Weights of a small mixture-of-experts language model, trained from scratch on English Wikipedia.
Training: a variant of SOAP for the experts, 343M tokens, 5240 steps.
Below are experts of layer 7 (counted from 0) of a mixture-of-experts language model. Rows are named router (the router's row for the expert), up (a neuron's input weights, with its number) and show model dimensions 0-255. Each number is 500 + 25 x the weight over its row's rms, rounded and kept within 0 to 999. Numbers have three digits each.
After each expert's rows: a language model's description of what the expert responds to. This comes from a sample of Wikipedia text that the model never trained on.

# expert 58
router:530474528480550497498490505491514507536460527445507522509510472488525481514463528516510503464502538531474524517515454489518502498472482491515533504503492507526482480481465497535479536526490503484530541526542510487556482471532540487502492475542532499467532477463543513464522504463540520518494519514478477520484482530530533514469463497489533515507519470487457475561490491509538473465495487514511507502517509505491465517501502519493473452517463483489513471536512501456518522474541526489467505506484458482528509461503494519459551498485528504463544471473494519506498521529523515491478452519458484528460438520527534467557522486488487506523494494494507474490531515450513480504473537466526518481491499465527505491499481469504528499477515530536510473542510491521477495473501503
up0:499459519503497500500473494478503497544500492448472524499514506507507488440457536484502506464528518535530607500535497501497503499466484499540498508508508524477504495512498512596493496511515521491497517542509513494490511496491506500491521442535499459494538504492506520503485499484496488507480464498501507489543507497532513501456483526533499504493504466482407492510499498474497491498428486502528532502506501493423482477500501509501465488487499502501513459504540455513494514498498501492454499501525501514501529472506511519466474483500523481518502500503508513493496499557536536507402524483500511484415472501511497502515495510535520484510426503479503502529504516500514493492519505487591499491480502507495500496463510504510510498493527493495516503457507502502498490500494495
up1:505498476479508503489482494498514482495479496490530537473511502485501502516442512566451503504498464568430528515489502473456498455497482495514344509456505468506487482511495500513479508474509513479497519496487464491499495509508500494533496508482521499528558510542494503509463518546491503488492520494504505500496502531480527488501478525501474494489490521504505499514505519515471516502506504499521512501495502485488513499389498466494500503495492502446528492484495499472567507502491510490496498497510504467501495485515497531492524496485488489502511499502494504498517538505523501495524497501500528510517509547567525501497596503487500503541506503476495530520497480502510502507533497500504526501484472511536492474472501484559521466504512488549453507518484536500455494504493467
What it handles: Participles before prepositions

# expert 6
router:516449500494531477535486479480507499522471523478512489518495476473509501516476523533529490477522548523472528535506462485528501502478466466510526472541465511530475491481471494545479527527450540517535511520512495486541479458524535499509513487522516473474547487467539472472534520474500523505513503517478485526479485515530508510495465476535523505513516471474474482539460510536544469476469500512529516493508509497483463518485522530498462455520461504486531477539514501479505507498518510503463517501493477496527503473509489494458533505523534493473553487480513507482463522514507518513462438515496463540460446526533557482511521495460466497546491524484500470506527523481482480494481549467509506483486487464541541497507480477500526504479518546548527463511492497519487478496500527
up0:512497498505501470509509505473583488539475534441487497499530499613502499511495498509498449515523495497505516494505483476488466500491495509510508497534454504522463465459502509507525537542470484497496500500492502475526505451512504499480495500518494499510503478494491517500501493491504497490467592514506496501501511485502496509448504502556497492503490498498459418516493467488512487451517500519489505513516508502499526524497489508473500483500532546497505497486545463518503414473530529496498513505473495505497534489501488489507509498507521454459486486505503491500503466500535512508477422533496501497499472498533512490501435492530501501499462487508563474492499527496505526502500494551492485489503500447558516495478544519497513483478479488503513459496518506495498537508567517
up1:530497532504492489585513477531555499416502501503476518506519508479496490504543499499502491494488549499496447483500491499548525510504531498505501499509504497496507507494500490473494496492490493484513407507501495502541508467500527466491498502438505476453496520495536490519511497397509534497500522524488500509526482479520493546508496472509508500512537445460496483500506516479511501515508481458511499487535494497485494456501461509524497500516445502491498493499490498500538506407499523494500497492541520530492534523499499499500540541495533512495561497479504509510492506501496490541496499495449499495494488488534531420501515503494497516505487523498499519498495476465504440493503568489502503497494454483502497500522502507505501499481493549541515459494524461500500456515515496
What it handles: Country codes, table pipes

# expert 45
router:500488533489539525528460454464510459505479518484497507518524474509536498492487557553509481480512551491443495483520503483547476444505477498514508504513491514499463475482472454510520532542463478463506505545510465483506523479505522477495525488520524503492516472488488484483533492485497524459466547521463445506522474496507540529490481495498533485517516510488465494517456464518498491476510459499546531543516532526494530508500523503494486483537500495464522476517518499498479464473512525535505516538479476492532545498531491534513554481498502448492493449489505512459503492546517546524493481503500455530488509524538498484514538479473483469536501535494469477495493498469536480478494507467488511491496450507526518458490485523475516489482475526533515460533462504510479489505528482
up0:506476461472500464509553492493501499499500500502501496490500509506531502502479490462522575482400500500507475548488501514513496412494492515482456567500500498498502514498468537499524504527511517489497502506517503500490501500530451478501480502479520501500522500509501501487528505498500506532489502426494488499404501501509508496545496476503555500514493489561509483470459500506526479461502507497499491500487399499501500459479483501498499473516460561499528481478502531489524490537496460493499480499496500481519540501512482506502507524512504549500502496500517500523515499515489486494502475500501503499513499498522553488511537513564503517466502492532483483505555542507522504514499497504505496472493483447510499479507501491469495505516498463502508433534495499496513522500443549
up1:491499585508526546482504470448427451516500497481502502474508456495509510482479581495502495500501555495520506501513491514503506468483491477523495482476500501500502498500497514517490500498537546514504502499497499521499485501532488535496501505548501498500498498451496497499488501498501480501537503500500502479512499500506500459487435546493499513476501484513485520548529452502471500450496494508505484500482503503505511491496530490502472498487510494473510488508488495520573502472504504509481487533567499510501496520592501532528454442497505498521502506466526498459480468514509447501495498523502476493485472514531529467500461504482479457541499534483508499549433501499501503485504500503531495499506498492565507427497517501553504498519482511557499498489505547519500539530539499
What it handles: Word-initial prefixes

# expert 3
router:534461528483540499520462500489479500533474514465504534532501482499511470514478529535513457476513541530495538516503467502531486487483479504522530486512494497524472492445470479537470521500481513475546510516518493446543487477525539470523504472503531490471535474468538483491524517467538532528505534531488478530492448517524526531463454469516520494518504470507463474542482475541551466476479501514520492532501501491465488530454514509468485477515461504476510496527530518475517510505529514496481511488483470481566508500525518520495535514504512484491547494473498512499506523538512516499467467498467490521461445544493541493540513507479497482526482500475461481526510525454509501517475537490509475457483474471510514494504479499520536503502499513548530451530495527534514490490493504
up0:512487573494521502491511451471487508501482489467523496500509506512504440507514499483525488499515499572492504494506490503516511460512507448548512500488513518510503482526495454508524507522515475511485522481501488511509509503490510502529499490497487512499492531436501503537525477501486488470497486536501480512519520495488506498510501490527516500519496506507478454493509500495489513503523501499532489463570514515446500502503512476548494501498508471495499449501483502460520501512490506548509515505516437512507503493511494493502460497508491477486480493443514491502426505557511486517522498451449490524450494513494440500493499504500500493579501577520452442496511498501535509516418509503496514489482481514497520452524506513502477593508506533491495506525494499488443459483484503
up1:483471500484497500522513489486501515480476545514509540506494494500544447520474505522496509444454515497518499500545474499513520479470450504509497503503481566508497476490473461530497521567495498500493492573502478480516498491511510501529505508502515499480507500479500558498496515457513508463481516573485491488496497446535480533456520502499502465499509472499446460515477509479508511483516496539507514506567500524468467522516520493498470500500492499485502500514504481501511515491547529522449500491502501510480527489500483503497497494496511490485523499474500567497537500505499531529452486539475482515489494504497510492526504503500495445499467516476492491500498567478504507506500519489502548506496502467509527509543409430503505500500494504501384497516478511499504493498497494
What it handles: Sports result table cells

# expert 22
router:507502524506537522488489509447508492514445506457511512460511451516497481525477552522522505469498499509479521521524511488482491480491517470506500479512483560493479444489490468505514562547499496514516505522517485486511493485515499522504475487520511476469563479471509517484507516490528550461477491524491488505520508521512519514440468463490487487503502485460490474507465444479524453482486484541519505544503515502490456501453511500518493496514467496466516445541487524531513507495523520517462524521493503455541526479521490494484507527488511487499521452476547495486534543512491549531507487494477509504479505521522516460500523452504465488513458529496491463548495475484514510496492520491558531525476475469543543455441496515512515488533523535513495504520520535496499507472512501
up0:520437431500488531467513510499521514543497508503499497494503486496500502496496498497512491489499504496470498457498500460498521501498495498517540503497498522499505504490457511522500536504500501505505513544501486488511505500444515494501498502526505509615545493490501569473502514442500501521464508501491502498499573500496524499450481502484501470482514499500482498515497496575490516498501497479488535502500497541491494479436495485478445499500500567471479402500496519504502502504529499448543517472468498500447502468496482496522563500501515423502499497484514436493496507500499566445501509511547549503467497471510496497505509494475493507503482498498506502530508498490488492535500497498501499500515492525511551499500501500541525504527497472513469504497502493506503514501549497
up1:511484499517475497498483549487534517499494500502565502389486509488503482500451484520486500533542502476501473476500501501500465522477490500491519494514490593494500490492437528464479512496499468476519508496524499483500485496500492498498510493545493507453527501473502498492512523493528501505499500497502473506498494503505486498510542508509516492511505493476475506487477476471551539515435491495505503467482534544513518499511495491519507483506507473502530526528501558485504457486508498440528500557499500504489463514527443492522517533500500511497500498476500505495509513488498523530498584487469507498502498503501500495501496471514501479498481501498593540585477500473468498495564561476515516498494500498519493507477499468499486494472505511504506501505497586507485503539484501
What it handles: Inner word syllables

# expert 48
router:508493529502516495514498485506493488502490540476513549502538496486532474491457515528498497478494521491453515522471465481527472484425469483504482500545478497517461494474474479527498504516479542500526500529541467456539527444515532455512510478532556489466534507488521473495493516490509506523490536535459492553515460506529505529457486478523525495531517448505494461499452477508526495475505489508533529512525512532484466511445496535500466459501471518455525483535522510492493515465539522494497512540465477501504531492516494493493512547532497485476535476483526515491500527506494544492485479482473458525466456491534555495535501485484501511527501531506488468551499519480477501508483519470494513521485499475517498506488485442510558493497509511530500471497486534529484497497526522
up0:570445582500535503505464498473449497500479503487507507480507530486569499492502526497487500368478497511507530429503505496528532453492512498500503511501502505499496428497507499531471508503511453501499504497504503499507496480500506494502456500521499479500525482501541498454512497506534500500512499519490497530512501504516492507470507461491554476501497501498497521502459498501581486499499417546506499507500506450450537515491512500488513483505465500505505487499497503499514513493519520501500547511510469496527494501500496506500506448449501494423498495491495500497488497495501527499437500493491499498495496499528531487506559486512486511521500503505491481486501491501498492521501508477527508483473490478495566502528508504477508500430507513528499446478501505489486495488527498
up1:490504518500531501506494482479569501476508497460578537505511461513509495499495501509478516498506499519511497510506495444485494502501492494500548508533502513491499485427498470508510502581496485487500509500491521503502508511494492503499506468508501492440501483503511486523561573477505501523432541553448473482505501502492565490497447506511538505462488475501501494523501494511494501506501471506510514495556509496445501513497496497501444489544503456494533517512506499506497500485556500479496501530504504475510502502504448501478498507480500504513533471467547535498511474574502495500499490466472483539466543487562490485499503479441509499543484501450486521558477489499527507503512512493502543493498497515504523469495480524485486498503480513505524493510501483512426479491497480
What it handles: Official titles, roles

# expert 4
router:528468520490538497517453488499498476535474525465512517503523484451530484540454510522527468463527535533482529524502469501519484478471505474514527497548495487524465504469466517544481518520447522492534529516530467462513475475543554480497487459532520455461554481474505472477520517492509521502500533533490493508483474515530493528476458490522520494510516488496455484544494484494538458457504485518506511532515514495487454522487504533495480464521435501502530463523508510476530491488525535492465496512466467483519523479519487498478511505510516494466541477472496535497477504516510532518482477524450462535477465503528541467540513499459480477501491512486482456489546517476482479484502531477499483486478498472519513498514501473505498513495520515531525461542506485518492463494495532
up8:520489510499573501487499483492494500471479509484506498498501501511545497514498497537495494487478525532492504564523514458502449501501450414498521485514501510500419505508481489477498509500539540481561585540493481502533495494508483531491500470516537498498474501495507477497530500491504483455495498504497473533510488498503548512510501474452519523465495488496488505580499458509499492504489504510499513503531531594502542544493502497489481466568516420490495510483516442489473515489503501553511510500507498497509526485502493500506501560503501501477517487500498539475529500509543509500504444459496468501481463500498470471517498463499496470494483500508492444505502499436497493485496511489494511508499511512505495482509475501511512506488499532495503491486491491533501498535518496
up9:468500499495542475512495500484584502500494499500502504536498499484494490491500499499499495509481500540499505500526509526498443511388501503519455486502485536485485504439505532501519508515527495476635563506501478474524526513499503500490511497515546496434461486511506491545490499495544501496506516483501502509501486522568524546507499506507507503474501505488479512506493485493512500496489502521500500497487489548508505497455542548518504487493407498504524499497518490486472492500517476493482500481501518497500477462572495490501503496494520505493498509503508501470510488538505498499494509499484488487497521509503469458569499460496495494499474485533498474540486504499534448511523483487511506489526474507520476501520516496516488491479505514496454475493506535501450525534497544
What it handles: Country and proper names

# expert 2
router:538462531489543493502484507515492491528452522456513517517525483468520476513474503530523473493518547506476542523510481518529505486474486478509531510536488522536480490442466483536483550513477513514530527502531463465547492465524528499510507480529510483453532469474551479479505534481547520518504522507486474542484475548530509518466465471514520507506523475485483472514472504517540467462494491502506505502510516507471482512486496520492472440538469494489552477535523499478521510517530531501457517515483492493523549475513511530489539510502544492451546479479519518500481517519508522509470478496473479547473440525520554482519516477476484482517498517482510491501531515478486491499471525476510490479470481468525543477508474472496517509482501541533534450528494516505492482504489505
up0:513448502489541505510495468467502494500494544501503510486525480478505508469454563531517478463500481538500505492549484484500502487503502445506501495520494524484462473483500423507509527498504500507503523560501501498475506496513506466568497446518547467496500462468513543499501518464490503464483477528472502501506480493534520498460510510500506498500555416481480499531507499514498505475472499503497519499536508548468491541503508500485502481518503498500499478495509534497566498489509522500504509494484474489526518491498507519480528523509515491491488497509515531451493507511539520510468488507465505528500503529505533463496544460496481448500476547487506475521500501469513498447486555495492496501506471502577515508499491492491564511517534514498529436490513496498456468499562489
up1:509473489505508506502533464498499504453482528490487507540499509515494427518481502497508455509479500503519518532502497505491526502509499495503524537489502497506490473513499493460460520502489484503497497487495429510501505501502493494501490508473519492502481508476564403471523518481503498500508526501507499548513503513524505509503502474500501515514492532465500490489526519498513509514525481509502507442564499558502451496487512438483501508505498509484498505492519505500499499501547500607500607456508500509444522500498495493441487523471498451418498468493524508469499554545514495535502525464443503521516501508492485491494492488528508509498474534501519495475501463498535502479501522489501517494496490502498516501528517465517479521502480501490487467466505500487475498502554539
What it handles: Table numbers, nouns

# expert 19
router:491462517462491538496476478478455489505464522494488506507529467464521428485472510512494461489508495518516547525511503489531521504478483451497495524517500536504486478487508459518461551535530546521515554539508466494499495498513489485509492482495494480498534506488532504470489515488562512487472511509488488556490475556528504520463527489525511466519529478512425507518494496485497480495463492517487542488526528534460469507481550511474469480503474486473537487507512504504544505505526505516465559495492461506525519494505501475458508521504500516502503453490558502471514516511523516509487472511441485542481479515530527482529496498502462473539484534468499505536467516492498503465518501510523537508488519477531529509468488473489523480500527554522492477530459527514471503481520483
up0:495483500496503495484500493543498426500503502483484502501504480500500508438473499516499510500500517514502514468502496490497500498501492506523501500502500538502501500500484536511542517500500514499500582539485503520507500493461500530550500475523495503493512486486501540453497499497535490500509498505500502513498473499507534503489503498468500548506460465506484493499499504508497500501483456600501522452517501497499493480490583508499501464500498503486517392499500521519523494505460502541513500519499384541493499516544497499493498520507506500500506500500500472483509502422482500471468542492499497505482501373497511500515563495474491501503490498500495497517488511500490498443505504500491500489492501490498514500495478439455494501469552518516495502519502492508504495498495510
up1:502494409504496536507476501518509453462514507463514499499497535510503486499503499503511520500500507519532499500497493483510507500462520481501520526497503504516481500500479570505473517429502458491500496539626480504497517508422504497522503582505500498502531504478454498493504507500510498395501506515478490545498505489497500487496496463497499414546504518540500500516529498502502499486510499507497490436502518513483468508481502502453477501499512537475502418508520486506482511497506499543505498482481513498535496493488469509484472501534525488493497502495567506493503502500506594500498495504504498508473506503455506505500506501501493496517505505507502496500487500502501504474504504535501497498536502499513503500508503502463507484509488465502493510489499514505552451454505496
What it handles: Heading closers, word endings

# expert 14
router:490488486477538521504436494479519525496486491472542493499505514537521491490499534519470517475491522536477530493549480458522497480481488481504506503505473509530431491505512486551480504488500518505532509514505475484518514479519527483519476484528526502483517480457550501463529509459518499497499501513467489521468485523504545521474478465526498465530533482491491477526521503521503456475460502506507509504509520548449466474517532539470472489525502483473503490491536497499504476519513536520468532498476474496506481500503517515486507525467561524454519478472511523503535504537574517497466501505485503507525499523538540482516518487515507467499478547468504507553508522478528454504518531489525495449432462471513551509503490502483531524489500546547533449490469495501461506496511513
up0:472528478473501511519481495494495516500501519492538502497499502488504499481500500475507499527506486523493504498494469496487500437519464503473510502505500499463495496518536472540458497537498464496495402476501490471534486522498503495550492476502484504482497528513550508496494503516502499447481514496430495517498441501502506497479529462526500494588492436551489485514508475503477499504507472498527530506523572499524466459539524507500498450525498522475499523499500504493510498525515567496479460495499511459492497519498485506475500456497565493493501512503513555493503487507530500429549504538510483495461526474500500490500499504519533489500499574493470468496508474510533496501462501521510552500465497489499450518534511437511494525490502506503495502497479507467493502492469520
up1:470508510516499567496423497490519500499474493499507500500500472453493493467500501508509502507500511513472501539502502484489526500499449500518516534490510505454509500495493487503506502506502491522495542501504533502475505501483508501501570600468419500493504504509523487480504500566499503505504493494499494500524498549490511500531496499492498501496562515469453435536527503512484497500509424495508502489498491499489500458501457535530455501498503478497495428500511508476621501503494470506504485473495537448507509484500500519490509493527460500523491503501503465491508502503499504497500540500500501502485504499479485492505493499434500472561508503500500500502496498507499510445510436508497501503453500530500539500520497496499419540508494507496501503500486505491495542511493497
What it handles: Sentence and field ends

# expert 62
router:466471537469518507532493459482536512501473530474480529473555497468520493478483545536477479474488491499464505459521495489520499499485471472517491508519476497527490502484476449516497503537513511463540517545528456472504495463510504483509514477512551449484508491494511489520493501471506527494479531507473490508499482502513549530476469497515532484487529490513484480537504497514517493500472435549507518528486532532498519547511527528491512488517492490495552516489500527475529496491511542505515540539460480514509547479493451516503481527511542482499521451482518503481479482514498518524493471475470467528493522517507491490524510450479466499573465509464490493543464482479490467485524488478527539482497461508517516500496478514480506505478532547529489457498459561514487495512550465
up0:500496532488523501500543539448479484454482523502453504497414500467530502498489513481562483476507501495524517494498503505515551498503497493514492498505500501534474485500503499505506499488516555466557499501470499507500457473517506510499488487498499494500500494487495492452477525498504532498505494477495500506509472499498521509502483527511549506514511498451498503497520483481510490487495498536578548458530500504500455486516510446444503463514497500541490514482521442500497491510504489511487498507505481500504501404474525503489514524505530532502505486479500494516516476512499459526487514535488493495491499532505543500506484490514506508405500497501496502501458512495491496457500496500556484501485502557502533506466456496493504454477519499501510492480508534530609493563505491
up1:499400446519499507498491524503489491494480532499563491500505414502500467493495509501445488503505495496501447504500500464497506501466462504493498499542493562532457476489498504500500510516478503530595499513469537502499493497610506490502513505514515488500513499501492552494523520501500513501504497548505496500506501505503448504490493479498542506505497482482497473521453494500473505502465531509502499492532573504507519500543502456500539500499554476492505504512500453501491448506523540501484520501499434499473493509486468488470497501492513490525479491505495514462499530498486510502501499498500500508509500538497500494504517448535496490538495508500560498513492500529535500475503502496510503497500562492522500500504502497457497506425540501492504461499502513498543497498501502
What it handles: Hyphenated and Romance pieces

# expert 8
router:506472521472516523488483479465529504534483495441508512476502476441503455499485513525522474466513533540488503501537498514517494499462488464508516495524495518497496483463506504540437517516516533507524542529534491484537494508511504500484498507495526522467505469468549497523515536494517516521500506500481469496522502558504524491469482502515531491482542495475474459536488484505488507482445506518501502523523533538439470499469503527518475498524501489477499512473536539507530517522506538502469545484484482491532502477549472471461514493480498482457541448463536499491506506522534506546482502506466479507492483508514502477509524448491487468560431526482512468547476503487533488508507551473509527536477482490503508456486481480493526480519517506517532456475516502525466531481512492
up0:504497522538564515497509510475482508501495493500456466454498460539476505499478511523534501486510459470498498488504499497500517497499471494508446524502497506496500498493499471557497500495496457507518522577479486495493500493535500498503504484497491508497518497500401497498501516503501524562530505475495500508412498500511501494514499500505476501501500501468497485540499501522498503487458500501501499495505526513505501503500500500481500486538501498495502497506497513515510534506500519501500515513486499500500520496494508490459501478481536527500465408491510502496500482491484500501502496512470500509500495510500500491497515491502499497460505486501498546600499500498448502493523555500609527514496466494499575428480500498468501501584492514533531418501507503496506534474500493
up1:480495539481513518499478485573501546500504537496497513389508496485479496504477506516470463500532514571493500529498513501495499541525508498499499502499513525500500481490501502502503493496498501516500496480550499501497473503510500490500517502481503493502511513496556455487492499513495485480458436560512498499523494513504497498505547512485514472523492493450500494494414487522516496503528510518510496476501446512444501523495501500517495502494500500508501500508496502494499505489499501517499486485501504367531496508491453430446500500492501499506495500500502504457497534459476511464501496501476501504495487504497511507500499411484499500493535543499491519507536495497516507504492516498555485493503546564505506446472486470487567522503474501508490510499495499538481502498505502
What it handles: Formula and unit symbols

# expert 51
router:519467533466518498541495474486503503521468535476526517512505478484561502497438527544524476489514517496498554500494465487517485485488502479521491503517491492506449474465464519536494530518520512491564492505501480493541495490517533497505507447488520490483530478451504473459514531494522523511502517506487450525512479502547515525465494479525506516522502490517454453541471480520535465484477505537506513527498493476465506508485519509479488427531450494472513464535513507518519497509519522509473518499497492465525511465500497519482529515485535460482494505456529537489527517545515499508457481497494444542445479485497539478537531482506489498516487537451497466492498524481465500492468530486505493467499492476522480497486467492510533516489513499517544430523512510532484480505498473
up0:458501507472502475477505495498500504523499536499421501465494504500573501513483501574498492517504508500501525464488498518525499494501495486501466422485498502501468442535501496491502473512505500501546503500496510425503476512531495507483498515533508476507502499490507502526509481482499471492436470497495485501444525511505514501488517530500539482507504504516497453528465511509469505484505489498500506499499501489550475550420576479464507525510499504536513486499514502549494500501545487500503558485495518527513502501468502501507543532410514484509517496479502474479499505513547548535513477547493498528508491504511492500508497486475499490501501501429498499505504518483499479460453504499499500499497507602507502501499476487503521492502493502500479480498454543517514505522491499
up1:511494502513519512500504477489502497528499448421498505497497500496443512512497508489512493460507517504500496499546473515500501499506462438489549506521485506499529512504513503518468479499519527501507500501490552508481504504514504504486497481485512438494492494499547467503499477504482472431540500497503478512530499501580504533496511505502546507483500502484504502576497484493512501491499497502504498507506501500489490491500567537487479477500456500499500497555501517489499523416501527494468490493522391429566508499543500526515511553422500525498499500538496463517500498497539514494511501524498501499507489501513488501500486500500493489499433520497431489499496507505488478537512505483504495500505497466572498488481502480511499461504513516498521482500501555500505476498505494
What it handles: Venue and location phrases

# expert 25
router:525478517480545488529475479470489500532457520479517497500506486479517489518475510531520484476516540520479536532510482513521492494482462461520525489526460507534461481471465484535467527528454517491544531526531487464540467462524533491512483459516515483469533473446553469466506509467518532512516500522469460504485484513527510518477455476525525499511503476476476482539461489525552473463477496507520518516512505500475485508483494535483473451534471493497526486543516485479507509491516522497470507533485475471537508481507499505475524507520531484480537465487506521499479520514518513514456432511459457517466460524527554473542524489470479499534486511475494482498526520460483480501470522488523498478480484462523540499491484471493514514459508538526515469523511499523505477487487506
up0:482499501492498500500494486502510499481501491497489500498503492503528480475500505454505500499506521501451615473553523460501487499457507477495503508523495516523439476490506485519491493512512506480509508512487516491514493500528506487504521456502500497500533477479505500505452574455584518501502497512481462512515503493504521573500490515523541498502520498485487496485480493500538500406504500527538503499530497508444516526504508498501491490508487495474502489502505473496519503501516509491491521476478501497556496444562515500470493470473496513489507501488588507460548512494490505503468519509465501502500486512553510499497507446532499498494428587506484498521484538523500507422511510499498494471493479496517495492472497513493512501490501523504510452493501511503498475517520500
up1:499475504465513527491487490520475503493489556485504512482506488483502487497500546491496473482503501508460506494536498461465497496501498494501511558527494513492419469500502456494436521500514523502484532546498480463532484504508540487499477465528505476487544461489490483522506496495500532501461522524488482524498504499533499523479483482518497499545564496493492423569486485538508478505501469532520469518507479502484496529489544512484490481540495494494524479505541502482516447476569514521480508501507496492525543490500510579488478491491498479502499505473535511463507542515522534508470526500502502500471487495550499495524500480500482502510493583497489453498506543485508498490497527477521507529500504505510521494505487526477519426504502501584499460515487528511492482500524492
What it handles: Line breaks in tables

# expert 46
router:497479535489527531516499469476501484527463506449493517505542429476532484490498527499512509487539529508496482500553512458514515468489472503488522507510477525506471490493467449517497509518522515479508521540510456504476522443505503478496503472536501487493541489522526507517492513507489482492469516524439437526509523480511521501479459511533503461504517466520488470531496470484513434502519456483511524513506503536487484476497530524496492452519479489506552488553512525527490504490522499486497492499483486498576514494535494524462515502520504452478489480433500501490530534538536511526492522499478456520470490524513519518532505484488482516556484531493494474501500509500539504467473525450517491477494508443544488487462499504509509485509507525529501481532466539492476490532545497
up0:494499501466511509500493495465518511553500500513499499526475498500535489518501569502500453494504535500445498560579502523495446514501498481505511489537485488503497523498500514543486498517488510524502512515496591478500501455499491447524502500499503518473484468472496501498529493501514486514523466491482501502491497578502501563502494478503501493485497501536496508505500513620501455498470501525491499501474501500476438475504485507500459500504523514498532523501518495497515438506475515495501505507455466493509498484504497500534502502521541499474537505504496496500469504499508502501486499508534449485501517485493499454496519499496497457565508484505511493509507505484488468508507478399501492495470481500535506503505495499499598500506519495479498493533468497504503519495513498
up1:437499498498452502497486527502450426489473501498515486468508503462519515485495498502505501515511503500507497511482500493506526495469466473523495511503459466487507473502504449514499498492496543520516520496514421482501471521496527585464505507502500455499531508560502507488492490486499501532488575490516499549520511481507500475462505463490516548509507486492477499504470501559511497499498415515499500454533488506554542522500531448549468498521445496499500508490496505483506467505509496498509502514501508501473513497531478566520521508497502474485501504500507516515492507421491507501499486552431514508497472507501483503502536500514500500544499494496505516489456495502504505506498538507478565528518502504485499450559492500507528503485500485485492479544499533505495493526510500
What it handles: Foreign name fragments

# expert 10
router:499482514494508558515508481477536475516470533475478536486508463468513479532466495532499509487510542507467474500542482472474481490508478476504531465501463516505507463476436501532464531514517510470500507526486495501506507498484492493498504485507496481474509503480502479499560539464510563484494484509486446495533508493514500499496482489495519493509525494492481440516482482510527484487450464502513518521520520500502509499461496486503478492519489507456523463498535556535535471487549521517479517489471499459518488503500523525467495534471538472484538474466560517459530494514530542534493488501455451503503492518519480474508507474463507459536479527487448476526463504484557469474510539473524496524480486492540529478501485480495505498501485545493541441523513539532467492491507517
up0:502499499500527460544450504526481500453528501501499530496501416498508563497499498501506489431463504489446510475529505501538508500461512499425469520517491504512500448476476494500504510498503512497498509497509439500534458478496500472506487515536496514500490502528488529450485501481524567481498509497495486498502519475507495512501472500483545487522522481530501491498500500502495498498501450436499525501495623495502492499495500495500566500503484501454500494519472463541497491444499519546485534522526463498507496478494502510491504498501494478500497503528503532503537560464526534521494471489537491511501504505518502499506498527505516529502490505501533524522436494523498507419500451497507517498486500500521497498500488491495502505500503496499513501502515456534504514450496520
up1:504486469499499498500450485500499503493505513498481494502496442496504469522498494572525509516516511499511541562506469498539529500495488516500533487482499501503500502495462500504431499501540439489501497552502446500501425500491499494533498499519574506484494500460512501529520500546536544500494501528500499501485470511505491497496510500486504492504485481500527500493489498521519513502474505481509552449426545497503576534491502500535491498509491539453539507551501486529498455483505500499500531484497498508551497499500499465502503445504460491499537491504603527497565492524548498484501466559501504498492486518499502497508499533480478477471495500499500484501482498495500484498461562498524538503506484477506508500535497496485476499494499540511511492529465499515500496500491466
What it handles: Mid-word fragments, hyphens

# expert 27
router:519482529471542485513486487485504496536461534465503521496515475497522495519467508511500492476483515530486526537505484490530496472480479488509535493532478512529464499454448494520456550501452523500531515515515495463561485450534531478497506448521519473477579502468557491476544520461519519517502503506495467524492488508515531512498449474495526508515518458491480476534474490515552471464485491531511510495512528481484473521502524508475474454513468485490537486549499498477514508493538535494474518510494483468519518477518507519450519488515530491473554494488524514487489515528519517500461466537489471521465430509505543465529515486485500499536491502476499479494539520475489501501478535457540500486473488457530538486504499487504517506471498531519533468493505494521493482507498506
up0:519478507489497537523495489499507541495500498501508498501564504505518488496478538515489502483498502500500518612512465427504502510475526493502456568499493513518466461475475426508493486530514539490498539525507485475538500492503556487504471543505515501453583476497506510479481511494543537464499506517476488499474486497523490508489499500468484490491519476520480491508500506491508502482497498503459513479494518509496466494475498552501481500529530472492516503491500494510496505515514496502496520497443476500531483438495518509438514507487513486479495494494507502509498498496502505519460502512474493504495496500522500489511511501492457506532490556488494498502483578484518511497506506493510509572496496527514602463505498474491503434485519510499533474501475494499474499443528508
up1:499503516508500541499502500448500497490501485465488556519497478489510554554483496522468509495499500497487485498499518499572509449485506500514456523480492496501496500493525507567500463501549508502516524535495499488509519487538492495505500483456554501466494485501495500474500502500482478510493477500483523506541499507533514474506500491491452470512496456503501516479501520525507488516457503505510556497502507523478466495499502505492489496489515490501480503469495604511490573492496505535440568492508496455502528507554501498494530498468491485492549494397506492500500508500525511493496502530503490491507514507498519443516557462462489508499508482492462494499469518482492502505394563513502495502492473466496505503500476498538503461516501502479503500499497496520487504500509504
What it handles: Table pipes and clause subjects